config = dict(
    d_expert=32,
    moe_layers=[0, 1, 2, 3, 4, 5, 6, 7, 8, 9, 10, 11, 12, 13, 14],
    router_score='softmax',
    normalize_top_k=False,
    beta1=0.9,
    train_tokens=287500000,
    max_steps=8774,
)
Below are experts of layer 5 (counted from 0) of a mixture-of-experts language model. Rows are named router (the router's row for the expert), gate (a neuron's input weights, with its number), up (a neuron's input weights, with its number) and show model dimensions 0-127. Each number is 500 + 25 x the weight over its row's rms, rounded and kept within 0 to 999. Numbers have three digits each.
Before each expert's rows: "mostly gets" lists some tokens that are sent to it at least half of the time. This comes from a sample of Wikipedia text that the model never trained on.

# expert 10
mostly gets: "took ", "did ", "make ", "take ", "continued ", "worked "
router:479526518491523455478466483515495486516510505469482507504512520517519517525510486454495448480494502455540491486508502501476506517479486493474519506467454516507521485549495484499524522513486510446479427538476436501445467464453499484479545520500499497513504531492492537531477537561515506481504509505529518492502498484517457518496526483492496474453492494509506457469514493501475526527519
gate1:511510521487487473488531508471486493452496481443509542490477508468487486519494484472553512523494542495534517506465479507479497515514509525491520502530463490514479481439551508488509445534487524475537506488476508476478473513505476491509438521499523502516505470532509477486523465525530510515504498495561500479495439434515520472465471496494491533521485512553518506480494472501508508508492
up1:436472482486517520490467521521488500493510496451578492508476495484537467466485474482503540497508501492517471458491516458462501530504499483504540501497478467512473484498490440478499480503537512488487537514472508526491468519520513464477527491468559519520496480479487560467511489476508500499465478515495485509491487514474533530485480480482446499509451479512486470508509499526510453484515

# expert 37
mostly gets: "Born", "% ", "Goals ", "FW ", "MF ", "−"
router:516529504498537487518494532496459488513479485462503488499517535514512513507479485497459500502469496484546490541499476490465496512442478491444527447457511495514498491542511494477516523514535465506480464536503468515478457466501492548527536510481492492545532481485459555529487520520525478496511527468511546488504559504521511491502503468490492485472475496514526449473491499489527477508509
gate1:514505463501524505472545482476511484490502498473488504508509488493482500516526499466514494481497529470532474523499501485546507544512498531483521516558533473525504492466497478506508531498471486549464510465506543475527488489493514543499504456492505512503524516549508501520461479557438462481504529490522541455492475517521518473485517485494457494537499518512525556476516488549526483534526
up1:499529432462546484505523517459514508493483477499499509517485486490463514521502446466467492492495517502520524488530474488447528505477505497483487506493515493580513515479529494517474491439494508507447526519476459494463512484488463512496502502483506504509500453497479504518467503498494483511511484480528499512465532488459491444467491445476478512528496473505454512463516454530497520496496

# expert 36
mostly gets: "District ", "Total", "Kingdom", "List ", "Phylum", "Length"
router:464506513469529479505501524487477472516515457473482502501528495507515467553510492458470518453505513500516459514528448511485505525465544477500545476481487524449514500515521450481513480509503484514516478508519447458487480485467506507489491552466478501526514530519484521546462536486515474529535488492524490510520520480541451535512512480489503478503493481510470455487471471496505465524509
gate0:516498509494507500471521518508490467519488482484496524547528531463468471509468480513500456573489548481508478496510499507505516485455477535528530512562515516491522499455497498516525487538504501490517540511493463445494495464496507517539497476458541490497504498473493527488469478507510478489550469493508491506512455531506470512511485474458513506509502508470459519527456481462462492516542
up0:556518481516483492517500504477476473485521530513512499511489522479513464462484483535507495524496515549498522510504471513495476524481498498515549465526489486497539510462494489520479523519540510542532517514454493478491462518476489522485493517493481493518476507499510469490406485533475487525544517477498487480535537486489469556497469481518505536554490489452509490551512523520503478483526

# expert 59
mostly gets: "cont", "High", "high", "ext", "mod", "Fl"
router:448499536504514464506495549476505506511480452457514501492516502520524479543528467522469478504516562504513519504523498467475513499479490482489465460462464504505532480507520484505499491539515477498461461475508469415465483486484484496481529506483502489529494502537523502539501481503509457446493485488525505494475511491496479505486492474480552456477495504540524483494489484488501502524555
gate0:546457515518475498497482509478507516446468490480508472518533508509471488500505543483481463545522519508468536495510521529497495496498523529523491470512515489480526465496553540501501521501507497456515494555508525507479538506489527501519516506492479535466546524466495519487518490487516503480497551461444507459481524494493517512435471481520524535513499520463502501490535530504552473472512
up0:461513483458502480511451494508557493538514555489484481497470513551484480476470501535465476513506497514487483489498519478498545565473510484518528513549478485489471478488472513519479509486480488488529489512482514495494491504497487481487488510508511487490511492431466537490539488487492497481491516549482474504496526495535549522474501489446482518511512493497505562532455521492488492558474

# expert 56
mostly gets: "Fin", "However", "later", "dec", "pic", "civil"
router:445479511477495446494475503513476499505528474470493481493514519510484483503494507452528460485495514504529497524511521483458514503476514486464563486499498517512512459487506498439523510500509500475438512530473474484486462452504498574526491506511471492508502525535471498517488504499528447489514507512483510474474534465516470529527515513469485463453508512523527480477492464478488459518529
gate0:445470530469470495542522541478510473496481497496494513472516526528528483496472497485519485514500506473444471481490535479518537484497492498519510501512521488470530534500507525499473487466516499475491530461513468476507453525490485530500517481487490509469481475533511540503519474478538504456503464454527522498496498477547466574521496479487485491535486474455520467485474496487524491490441
up0:480508491460500508511514545520515514507491483498498528471533460564484498479487488484504490532486464469504535515505525460518514502446490507460511503496494464533500551481543502490495449465533501473487533494516510503522483475527524493486541495537454479485507448489502540461481520496505472508511497514502509498491479502508476552526505556481531516496516494467507488477501481489564456476459

# expert 29
mostly gets: "He ", "She ", "\". ", "\n\n", ".\"", "It "
router:473507524440518499475457546496465500516493497462476498478502527492539512494492486499454506448519514479523473538483474472470500526488516462464500477505499500512508506510530467485539494520484487465506475565467511481468478487501512539496511513445511475532494495506503562513482542502541486510541541461496515492474527476506500501467553487495515480514507474557498491472500501466508502510520
gate1:497501513479509459516486480479513487470512529484483455493505537458463502515472529474470499542455528493528417485512480499500480551514489477505532458520507515524520509456496488497495507517478466497503504503515495493521508442472509503531501484508479456441501457537542440529465509479516548484522501494526518502485511483497474515515523500504484518510487495521498531506551535477516524513516
up1:496528514540468512479503511499492511487510505547547524501487538499493538530485491489456456493492498489516535482466510479490521492512469499488489507428444550484528497520505479483519519455459519509512505449523514461534495490543510524467550471473520518523507509509502495504534494463496496485527487562503506472493490475498523549486491484512483478505538490502508544449455494520489502490521

# expert 32
mostly gets: "In", "Inter", "inter", "Fin", "non", "multi"
router:492508475444520465504477510500477497483510492487472499479493492505501485535450472479526476532498499493555476520513513502478530497512512449509494506508464493497522457498500474486564514495496475509482524510487434497523462494507527517467518522493488484519529520532455511550491524475499457523482503478518486454492528468537483473509514481479484454471483459508527467441520482480521471518539
gate0:527489484502523483531523542501500509470508483508478482474457500520507541487523525484469474497513540497505496487485476467512502579504553483497478508476518529496496492502475542483500484474494501499518468476483487498543510484495461538413493503478505488533501487490503488513501447522528526529520479509478477480519450473487451514518513460509519477442486512508475527507511500510564496509531
up0:484479502528472507522508550492511526475474520454534481481483464500534500500540510470522525515524520488463523499497509549462493526496528509450510517473478473457562509494458510515513471494514481491518464478528508490503504487486472486535509548466480505492491516470453464489495461518449498483500489519447525467523517482470460506478497527509481509467462508517526502498519508564499499518517

# expert 55
mostly gets: "|", "Born", "sq ", "Coordinates", "|---|---|---|---|", "|---|---|---|"
router:489518519477525493517494534503419480535471473465513464491523513527516495506468488506496473515471502485512479509478460526491485502473534527484549480486515500501524500513540468506531490528529486488499467500504489509461489515479509502519519553474515483544491518492514533543433488534518478520508511479528511483479539461532500473507503489465521452460489482509487499486484471449525463546483
gate0:468474515514478478500488504515483448488470471475478431512464536524525502478502487513489461514501460527516489457491494490477525495509537484473478510523501518481517499470471483552502463522497496499470475516496473498442453487509450482477505509536507489489511495496501537534530532517488502518521473500532456437539490512491514471498527497489503534480471455497514487463495506497519497506431
up0:488474464507514440500447486507481486448496517464484484467490494462492477493485549488498455512538508516478509508490549485516443478450526492505513453492489507481484473453515484504514489488492526508511486481500466538469452498490510477498472489494547539500487511491470527494474508482521515500488475460497501489509535465474557532524480514512484517520464497523485447481514472505520483462523

# expert 24
mostly gets: "However", "included ", "moved ", "wrote ", "worked ", "had "
router:500526515512506484486440502522471485483481481486475473499483524511537523527474459511472508471522501477543494490514495477442480528434494457463534463453484518474495475487491511478558540491477502468487505507461479505497523477483523507470503515480502472542525523502489557520473499526521505522517501487508505476475501496515474495502496482479490477481511515558518499444498461455470497482525
gate1:482528533476505497467495510524498527497517462534474502518522525510475515496519545527497508491598487478497495482470476519520502509492466489476491487541506489509480492482474460479537476456479527509479505439472527509499519475489487490446470512459471509518499477522529499521464475513520493505488509524540516479487529508511493487471531537475495487501481511489485525430498491488536523542451
up1:491490434546469480516474504471485517508486515464483483482523535502563506554515503481501454507477478491506508489538510528516471507488535484501469529469480486515497511514531515508459535514482500526513476491526515462526472513509512467474512497490494541503486533503504451496475529504509497499507471437478470558528488502510511477492523481499507549519513459435512520541503521518486470488517

# expert 1
mostly gets: "Dr", "vol", "batt", "season", "fem", "km"
router:502492527486510488507496531504475478564534462470497493485508513479525494493476469498526499465511525501482469511513472525463542512452533480476536456462530534482526505509518494522505483523538446488511420546493488471518498486506510498512506537484510459514517541548469511551468491524486494485498493477513521529518507476485479530499514472503510481516519457528512477489496497480502501558518
gate1:491475505476447504460470508489477526532502470491464514457492502495454476524510464439518511499503454493499462465537513483504490498491504464513521499476493487456522493476471511509501515550523518515529496515456515491563524492481524532510529515521476511514473503509517529494484489533498525546514487514499540482510485576526514507501463522494486505502499546491487440502494523486493539496460
up1:511501446539475468470510481471491465468480537497493521537482510490484506514527498515500482525514461537539517471476444479527522516494531526508525479533561489508479485490507463495524515525471484499519543487506504514484492514526527546525508474463516532527477489468477492514519507448484512514496490474496500501500547477471524479493490454556507480503457538470502456493489465489508467481526

# expert 38
mostly gets: "cour", "car", "syn", "weap", "chem", "softw"
router:467475529479512457490472511509481496551481525485492481473501522489507508538484475487494507489540484460544506509511491457481549511466551484512529494479497524458507510520514493484511470526505433498446489527504475515505474475494516538496500497493478491512492523520454487526483519534496465510468478464522557516476536514509519492503506479495513504494498450535523421499487462504496504493542
gate0:496482518476489507508473500507506467475487533470529528451536457479499506513494523490505534452481488500477488534498519495507487470500511493557497471508543498512508523539505549506491493410513509505472458518467472515514532461515503526481471497532459493490534477539469507514487494481501539490451513465505486538506482529476494476539469481508489499539487479474501515507489498462542527498463
up0:527505479456499505535514517523496484481474517445513496517475531434471499477498536452493500495493551476501524513494518505492465502516532508532490500535531445544560487495461526499490520505540531520529500525462470484542497518505428525534486497516492516517503517505519492506468516482463457546513490464505512505476452503488485496520499501505500486500501485533524515502502502486524454522525

# expert 2
mostly gets: "indic", "politician", "connec", "contribu", "descri", "investig"
router:486520500500538445474465529531431483541513509518501484480522510493517512526455487504504470520493494513523486510513481466457525502480485502456525492471517509505494462528495478450496511534471462450479518492487487483527500472500535564522499531511462472526517498548507506497476485504489440488529534480507506492470534473520481498509514471482526469453492494483467504501517479494505537529530
gate0:476508511512509509485476505486510529491473522545512519493539523523529513510523522511457486522517512469553500468502517491496511481490508503511513491465476466549495507483476474497498496512482461494492514491477503465465516483555470509483459536491513503465497465546510530513488489487520526511520565526548482521531552496512538550501489475548496470519500571483519476538489530515532508485478
up0:518477501530507454531510484486511493499499510526494513486500522470456475533516522505501496474478499496520533551534502499496514494494474462538503510509499559492499530470540513516455517470526513527569497498525501519512490494483497463488472485540480507472531513513512471509454510509576520487553490519522543488490493516521518522488529481474497522498504538468491505484439477564511493507529

# expert 35
mostly gets: "film ", "football ", "album ", "members ", "Award ", "member "
router:489486515492516442483476524516494508528503496515522487505522549507509509526469469519507478489497496496559514533539477485500554535468528503444491477517491496503516474514531509492503516543493473445486501497476493465461495491497541516509549516454479460533506484521506526515460503520490500474543540478519551513471498468501474497493509468482494440495481480505479516474481497447503496525534
gate0:494517502460539487484494487467458485481477474536475504481488524535435481565524477503491462457518511485515455532495484492530519499428518502481470500535500497538454528499552532476474521490484512504508511539522490479516481519488531515491497473504534500518500495505506493535519507489533497532461537500518476472502498459480498495498483490494478519511510491504518462488458514499503449551466
up0:496533513509470475447485477482471541536479516523510527537495507465516504530497540479446482488516502532490485481495479480505468466531468501499550507500488538462454501489481467505519487486475507501526472525487480521503544492452516497488502545501498505484505479503488456511481530514509501433457497539499468508514556495522479484495489458484513520484541469495565524498500486510474525494515

# expert 28
mostly gets: "contr", "surv", "employ", "spe", "car", "increas"
router:465470536475511472481454507508494514494496505472481470463500509527491528499507502508517443497475513456557518499548511462507510481480495480453554493502503513491517480521531466477530504536509489493448458522477518481519505505509532545506484520524459463530509543522498512490478507547528491531527474473513498490482547489495472544486518467498529485505501468485524483500518474497488473549539
gate0:555517563486520493504477502485526543477505494519494536466497524515526469496503483490480492476524510479526536509486499495532509518500516503507497467479505491470532518503473505463465514470484504538466440444506505495514504485492511500456441500495524535520513477516474540557490504495473479501464491513487498536501444475570479522485481515478452498529481480512525501474489491510499514450498
up0:513485458494507501490508468537478482486447475501534551453486486435514532541495488526506489501523448545534477543502497511498473494497498477514508480534478518528503481485503502506512479528490522532511491486540474484485533531546510506470531466464465491497506526516469482488499496486507511481457546507494481511490528521500500450481524507535474499497473486440475449491519493475509485472460

# expert 15
mostly gets: ").", "″", ")", ";", "|", ".\""
router:493484468447535495499478539519457461543497500491494462507496540513505489479515474475469479519518503483519510557484505524478496513473526520509499469470480518506536506530544474479523502495496502509469464519459495497494494502486528520496486542443503458546520506491469546517478506509519477480511528453534524495467499491488507534473535518468527447496492484551501479508503461504537484547495
gate1:469499467464510472507522507480490539517486494493516506508545511497537487442478487541548492503485487514510545498483517547505464489500486507520529489494508461546508459482563465478485490501492460511512509497445515476493454514468518474524540510519447514503524513506496412477543514469497511517481467503503477503513508501497474517515492488511507516538479492486487512537480483508517508544528
up1:508490501498520473530507516522512533469497507474497500522509478490499502477453508518561495494462510493526530486500554538528484498537518488502507498568537507553502466447539503515488488507491491503516490519464490471516484516471500483541504488537476481476492492544492412475540498480507514508498433541480482536497495508531497517514505503515498482484469474473522521512490494508471499533540

# expert 21
mostly gets: "she ", "they ", "he ", "It ", "This ", "this "
router:507516509482489452525453494486471475535506485499476506510518545493508526532481467487519469461471538482491461543516445494469481512461507495480495483479464520474502453537478509504545513504461480455490495524496488523466485481494535532497556507480489506521517527526470504542475506533540494489510516493530485488431495465498488490472534484490505484467523472519487470469523487479474495514524
gate0:484477493479517503511507523528523518486493502448532525492549524513552515514486497519524468484496505466491478506537490462527527511512454457473518521522531542492503513485485548486494472504495503477528493438511485440517427562518518514521521503491456483481491508481510496518500504514488479471525483461498494507475508462536525522486508497508498492496476491544472521528473489478513525471444
up0:521506559505521487456493514560494489491501524463524512481502472503481484520527497525520545534477533503548467529479523485493505474515506532498493506532508518504519490519527499520542458528558477453491446505473496513517533521521492490484547461437505496524506494497518507498538516511481497491528478447499521540502544470503478518506509530487468500473504467476521505511525497478460487532514

# expert 47
mostly gets: "- ", "= ", "==== ", "Coordinates", "Website", "Clade"
router:501473518503529493530509521501501452556535468496491499469506518508490506528496445476502475507500500503504468553523456492489502537472519500470529442492454494473524491490532482481523488516480472494521511497460483477510496461474519529498523534464494498565518520494501555538461502518551505481522517464506494483479531507520507524482510476471541488505461504527536457470525477489521491489495
gate0:505468494520503488505529489532519463544455445465530475489517490508523512519503459501546503503525456510514514484540548483530483468528480466486512500513487528501484516526490517462508469496491507476487500542456472486502480464483519449507577507518527482490505464512513482495495530518510485525548509456491505493502528471509437495479491515510510474498544481537504520486510531512492515483459
up0:538496499501502525483507535487490485498530524498504502531501532501504500447470498485462463548510562468485527480479511565480492498469531538523522505516488449488517506503508472514479504517524491525508431456530525482460469508542456490497494490494500477508495505488528488488501483488503493484504504528464499537546475542513529502548511505521496484507455530479528473523471476476480504501552

# expert 41
mostly gets: "ments ", "tions ", "sions ", "ses ", "water ", "ations "
router:504498505482535476473475520520468474513482510528457465466528540488528541510509491482498487513520480456509466517484489473468525465462509496467524499480489499491514510504531492481522487514520481500456464535508470468469538494477517515515530500449495492532512536537466485532480493478523448489500525499534542483454536506513488489514484489489519454417466473501494478516499521477473497529506
gate0:487468472475511530503469478474493460494474487487501516494500498462546568494487485543526461536497520482487540488464532479506516508527465525479497499492533499464500511487507543472441526503523558525490511490484504492490481492520489515543488501461545505500487485536480482538512522481463484529478522521530525504498550481489552498515546510496514471494465527514521498532471477466532499490507
up0:516491482525483467520550552484471521483498448490495487503551490534493460547546470470518514457486476496532494517479523473486503514499520488465500511514524500509488496522477475532534502495472482487497503515532491481531462493525537482512500442522456461523513497472497532487495471486498474509521501518466536464531502490487493492477465490537487548445506508501542496512470477479479506557497

# expert 9
mostly gets: "north", "south", "century", "west", "days", "row"
router:479467488460454468493466537485490485541518507459491468501512532507545511530500515488502499477495518481520548497498499503531531502506498493447512498483478497451546517494523485487515498513515461484498486536485434457509513485515496480468496514504464486521523507497477491530503547504505448476493462429520530508475521485558480491482511502488522526526513450534510475465522481477508481502511
gate1:501495506506475477461518530497495504490507517506524465505492518485512511485462449475540436490497511492526551505516497485537529472506511496512514536434479508533529501517525508473535499459531494548541467521511500529494527524520512527471506530558489511487492480506467477471481500492479470536519476512471483454470549494480488507476530496498518557506497524460523521521527499476483498534488
up1:483524523491540527520488495519511496563487509495472460485485462530478479475518461516513541532512462490534481521487515506490453544513487520489483528504505485499496453481482538478517530515493464487461546477533520496494468494485468532543499514499518492457478532523547485521551491513521493519463488482503508516506488471500466499486497509491516433483445465493468494520488498516547484488519

# expert 61
mostly gets: "year", "th", "back", "ly", "ery", "iddle"
router:464503475443495485511447543489508480533501495469517476518515496488508495514518494538506467507484498468498522490513511495469548491497515474462551508493464514487515490496538524506560503511545452493487485518496486474532487511495541515504529515503520473520546508528498489489473475526522428479485480479500517507473510477553503534501495506479518465463516478557510472465483473471490472535483
gate0:551482531513529515497488538444507514511500514547455493492522494508506505439473561486508524515521523489522492490540519522506545490492511554504516512487495499495494480518497513567501496496494491516523514523543479493539487504517497481480500518518453478511482523525508532493463490496473479521487511499512500420460473468478501516480560497492512496470530498539496452536506525531489502500481
up0:515448493551546530467485494467495462510514537503471526530481441510492475478484505544468517529475501518492496442552505502487514528503535556462515476475486471524463454480508488530517495511487509477502535486537533490477525518504538500504511492486475519541491535501491504485508456493504495512470517455510497474491544468510521515508506488502479485500495493506522468567484492501494487533479

# expert 27
mostly gets: "Lu", "au", "du", "Mo", "ru", "tri"
router:488486502494517460530468497496493504504537455457458466498457491525490502529497485503500513495500469462544484495482490480479509497488549489492519484518514544469550443517531494483487465548500486489464512503500491495504462503499532520499520483465490500541551529513482506504485535484519468516546487463578509476482513480519460528486495483484512524508515470532520504498503438469472521503488
gate1:496532479474513512529482484494518488466460516497494500473509513537476535498511525481485445509493494519547505529498469501496527485457540466516534489527538491462497491537451478473521466455500501500541488491515489506522474532516481504435478532518520480509505508528507502521497528497572483479493481484528484477471488530549486446505519474538524518499498520534511514481509463548527496486498
up1:516503489491517468480465496509484525475507539509541474507470493484526498501487479496493515454499519487482474477494522503515496523537469507483526506487491444511506484508555481508555503455489515535471500480525513509514516496478483496522487530504492474468477510520447503459481539473460460505506476533470480454498511484497506553549476466477524499485470512462457463471527527464537478503549

# expert 18
mostly gets: "\"", "His ", ".\"", "\".", "“", "My "
router:474522495456494460489499556486467479545499460497507473519492532507511507492510498485479451489490532448517505529514489484481515542495525458494497464454455544479507451540519489515532508509477486491512494504486497439467469473489503492486528524473506482507521531530493509503440510505537455478515530463541487476483516474537505518463530459504506497493517476488485468521496489475514490478502
gate0:513509454491507508517473507461506497500470513476489475454488490499481497469534512466478491546497550490544512486458491498565486471558513498500514484517524513527497483468517500518516473500540510490492488490486466521498495497519513501439487481502512475522572547490512457517522505481513467482513465438502492479469527517505516509526515512503518476516480496529474450499482500474522444503462
up0:509480501483516555531496496458516527519445522505512511458496517477494510492513511472447478528537526504524504518483482516561503501522523504510521449496521479517477483438496472527516497500509480496490469469484501506484508456530504512451480503500521491518547514515505463511553493491495486479503490443511483484506529515453489488505489505496492489539494469498452431541450487497480479495478

# expert 50
mostly gets: "10", "100", "14", "11", "36", "52"
router:482489490469516500532493502492484468505531488453491492525499517490528483509465470485454452481477529497521487547529477521467496498469499483444531444497488497517502506538482494496544480529522484440478439507478477478497481503485527511458525519480485486556524517493460477526483507469490470467493494464534524514480522463514491477505490470459523510501456482521481469498503495485533493519531
gate0:484508446471526520523513530532539455552493482512487486490531482514542531485528485489467519543520499507461447512454519500447514468496513492512527473483515487508478495492487494504519437494528510529494480528506529493470468497487483482472498510471538472515527469476477499501509494518526538505524496470512494526510491490491520524483465455518516444491479497533528485488510507495538460461451
up0:529497505494485510573542517560512484532508477510487502510494503493487489477521505537488509504522488519504508459506518531465483504497488532474503470511558515480503466509505507517541457531526534463547481527484536518513473507522545509456508477506504485490500464493487482543476493524519518499511541497542460508511517520536514470489469519461514540549455523489486509506543518456512518489519

# expert 44
mostly gets: "would ", "has ", "took ", "could ", "had ", "received "
router:483539514490479492468452529527462472544487493505484501512476506525529541494507487518496501499497496432518528511525478465472488533508488499454511472476501518491512475521500497473546521526505450454478442533444482488487463461468525490468507486502502494529520526513501535520464502514532480509512481466521483512493516492541494521514557507475518501466530512517532464491498470475491505512541
gate1:484529473498518513514454471504521489510463464486504479481454533529465508474537481493491520498478523469481480482505530503549531493480500482448526494501463533554524520501501496511537512454493533519500532527493492461464491487523489535474484480530472507512493452488485539500523488471491544502477511524474505484521481476450541476472555509493489462471536486503485529502494511526490540473477
up1:540484522493492514505517540529522511497531524517520471514513490525554485457494494497495513478510477532478492484509493483452468505493501504524522479492521485480463485468499515525528523503514496515505476472477546504507498478491492504540518525553537504507522484497471528495486521501498445450432497526544482527461512506563532548501480517505487536503475504537551454497495493465515477469474

# expert 53
mostly gets: "\", ", "', ", "); ", ".\"", "| ", ",\" "
router:489509495454496462473501505512480460511505503513522505519503532491519525514482468515460477508518506464538497483524492497523484525476547500454507477465493506497512477543553468457518535526510474499489468556460491485512490485500501519459526567455454458569508544530509530514502507509510482464495548501505504499500507482534520540495498488475523507492505477529518477496503480499521512514533
gate0:489476503496487491528511511499540451513503526441479474497501503483520497542514452521530538518477451518509493511524492489485536483530508493505491503543474494501502531551493485522527465545487450453523493494523503489489505483476519526498502521502568495464499485516465464485521533536504547543492480517472501496493435499508487485503505530522530545523489495473508471508530528491541536505508
up0:533452490507493587520502508484516512478536490493515523506493494450505532494512517536507533488493505521491527455549560515497508498503471523489529526479512451503472488458493487505489532507517507516476502534477515510491484527505561519488511454503480504491530517510536496487486460507500487452488551467537457474466493505511505501517454442515514469516527514509508500518509492474511534479507

# expert 12
mostly gets: "became ", "for ", "been ", "become ", "with ", "being "
router:473523492490505492468505550509474506517544464504479472536518530502567492513472472489479482483489505499528500483527463497456474498467525493451526467477464491487505473523517489506518530525507462462487463503471507496502505445489509504473537531473485501527514522505477535552457516511540501490501528517535484521486507509505494530475545489445535460479482525520516489453533517508513503511484
gate0:516510535477444473482540506484508510485465490460485452539515475507545490496546477509528485457555499466527493522442472478477452523538485514498506500488466506522489534510516494474512500507495462512507498520479499506513472507495508464484519507510478526474495515527499539486478538489517493512487512514573466461542469499536521499465500480527519504479494493543500528448494490489498488471522
up0:537506509445462494460530478508507521483495522486493515528517442521558485482524453467515525501531496557510518554454442496476512495510506451539526469490493499519504497511504510488530481523487493444510521488468503477545519510499502487477503517475479510450514519478495519508530514511477487492454508523510513479520508441493531506448504506490485501503533492514517493505504483504491447480483

# expert 39
mostly gets: "Fern", "í", "az", "ó", "Bat", "Mount "
router:479461474497484494466468507452466479528517470493472441480537527516494536525478489522487514487468522481529485497519467488473483498526530478499532478490475508498514483505509486475501544546539483498481517560478514475449502494483496515472465500503452481507543494511498506509442496495492480490518497475524519496455510505533516555488497465484528493513520498554521524474496445486508534531504
gate0:523484524509480441498571458483512510509499457516491488533484456495502520505508537543521473502477505495466486499450537495508481515497478487510464512471512514501490451509527513497495492538513489474491480542484472458460491536553520507479479517524484491526458516527491549507471479521527472490469510490484514523509483486469540520499502512506499485554549469535542466519483499512490492501473
up0:491478508482466486498489490466551494474467503498508528507512519497506509507497488522504449504527516528523460496505471512527474504480445465513525553528556499489534528506517542491493509491503498457549502574500554510495559506488483504539497484519489531471458541484529519484507500523493506463478496481447513452479496459488508511493513466536507509523518511477489503498514482494474471505530

# expert 16
mostly gets: "song ", "album ", "member ", "family ", "Liberal ", "Infantry "
router:472497521484491426471478528518456494528517461488507457502524493529515531517474482495471469481492507498498507533488431503485525548491522488478512479475521499486519489521551474478504515545485441484503499498510454473478497495468501500527523518480473456511539494529502495523478490509506481495539490464512533500469517459479443542521515487506493477491480468518533489483505492519475463503535
gate0:521546512481517484487545497546527496469555508468453537476526485512489467486472510484501529480490482449478479493495485473518504488500457493523490469479478492536513499507508464473532503540486502520497516483524496432521471535470463520527462522454510490526485535481469493483486508513540488491544441480490509471498488508545509475497496517512498458480475483494503475526519486448491521501514
up0:513529540517466498495535480531488515504549470539504484472486447481511529510484496488483506492486487475546487490483479515508502477493457526481484459438485506507507511432500504499538509515485484496478483512489478494491502542489455530486526456511534452466504478460493493485524510519515493524557473478512503496502489460505504519499509565528481481454554510521495464472480489516479493472513

# expert 19
mostly gets: "ISBN ", "±% ", "Votes ", "Notes ", "Length ", "Goals "
router:519516486490502457518450518494459493512493487490497487508526537485514506510446471492475496479510519510511460537506470509452512534475480494451497471516465489478514488530517464482508499496526505496511481519488498494484447472510506529458489531480445481512488519506521555532470528515525458481533503454529524524471531529522443535519517478486501477510525508532493483451490492491504500468554
gate0:559514531503519499477476462499496527514479472421494497487468493510505466515551457527515504498527526498479493511484509501501514526517502476490482543515499522516469475488524532527489521467476485525514472492518495505550474499473468500481503533492511481502526464452450524503445471485463475516488461525481552457459478521528500454474517504518513486514509515513499510456491460501494499522496
up0:473481498472531541494481519528511513514474504483494489462464516513462510508543426536532526504519535520492496524494501519509509467492526486488469502470487534514518517494487499553507508525500467456504503496519519531552501529490487505468490479462479514479496490484475498526488533511446470478507490488497470491487495483502459448498472567521478483494533481527531499485470461493478475481565

# expert 34
mostly gets: "\n\n", "== ", "=== ", "====", "===", "==== "
router:470500509470540505457506530515461443483489469478489469459492519532494499546476490470458463495475505498513482527509489490466546527435507503510490477471513522482541509503505504472542483510479480466516472530468510487476501484511524532482507515450490487538515530510494553522465518490525491493531534468544505500463512480498467510486483493478493450479520500502500485454507467474462505514512
gate0:480498485499517463513533490526497526497544515486497505448469506476552493490489530477513508454504496490538502476520486550518520514514493506553542488506525478538537491471475461511508491526544497531530466500506515504493568512486512485494484492481486525571491486511503497496529526484464477469527471492512510474529501546511481481507530517470524495516501494507537503429496521520487556482501
up0:499479490504495448491526469497501493477537527476476522488498478477481495528502517481516501469515506493491505551450528554456510494471503514546492468530526527511513506509509496504513490536479534503518506460527501494491512509521544505474515525523450523531533543485504487499504522493479488535512470500500520470497555523494479513515475550488529502457486505508504468412507554475455486516494

# expert 13
mostly gets: "\n", "|---|---|---|---", "|", "\n  ", "\n\n", "\". "
router:447516475460544489486466514490444467487532483498515504524505527515487503488474502483474482467509505471521484548505465505483491517476511492482509482486500508468519505509528487505530496517491481514466469546490499511509502481471560519489516554484485495547522500544512535503486500507507521506491537464513536478456507461504478547475541472465523451467488459503526476482502472445492527514515
gate1:496464472518475485508556489476505510501447509480474478495497466476465470504532510493437518535537506516485536454480516447505523536483506511491488478480509470524492495495506463467496470496535498481514519508524515507519508503500496530418534487503512478498519547505575565494522532499504521497505500502538514487526486488537539525503477501500522518541511481500488515505502546512506483483500
up1:524522480521457501495441476514474478478572520511473458485536489485519442513513479495519519526492535495505512494516447534537482493529508480485488506494496516475493494522512517481494485527464495493509447511486514459461510491472504516557496521473503486501472468546468486501510453510494485497496488500531479489507514480450475481516576513534505468493504496469542490501527531490518526518494

# expert 48
mostly gets: "American ", "French ", "National ", "British ", "World ", "Indian "
router:515502516443541488495473520501489477524500479507454489503550517507494519515491479500505494494478486478508468542524442491506515556459525447453537444503515497475525514524517513486502480529496480452492489525506482466482474529444495500511534515470464473508518521508490521523466514505506465472522502476511539485486504490515492519524511492472478452494466482482451509480482481484517460541517
gate0:529466503468484494531532497563513510475468485505502543507512513511540498482532499521486515496468462467512507508521486502514510475504483505508483511504486494493534509462514515504503495506480523527425485483467451518489509499536475546544487471466483522555473502471479509492527503488500516518493505444516512534474513432460451530524545500477517532489511511513463475507485473504534477493480
up0:471523547496500485497479494519491495478527475541491551534529498515520541462494519511483474497470523519528537444472502503455498543485514523532488552504503545538531494494482508490492511488480556486528543517456458514508510480495498466515479509537490460546504498488467496468497544547488492477467505509514467525504494487505475491513523508465524516509468492480505532462458497533506511490484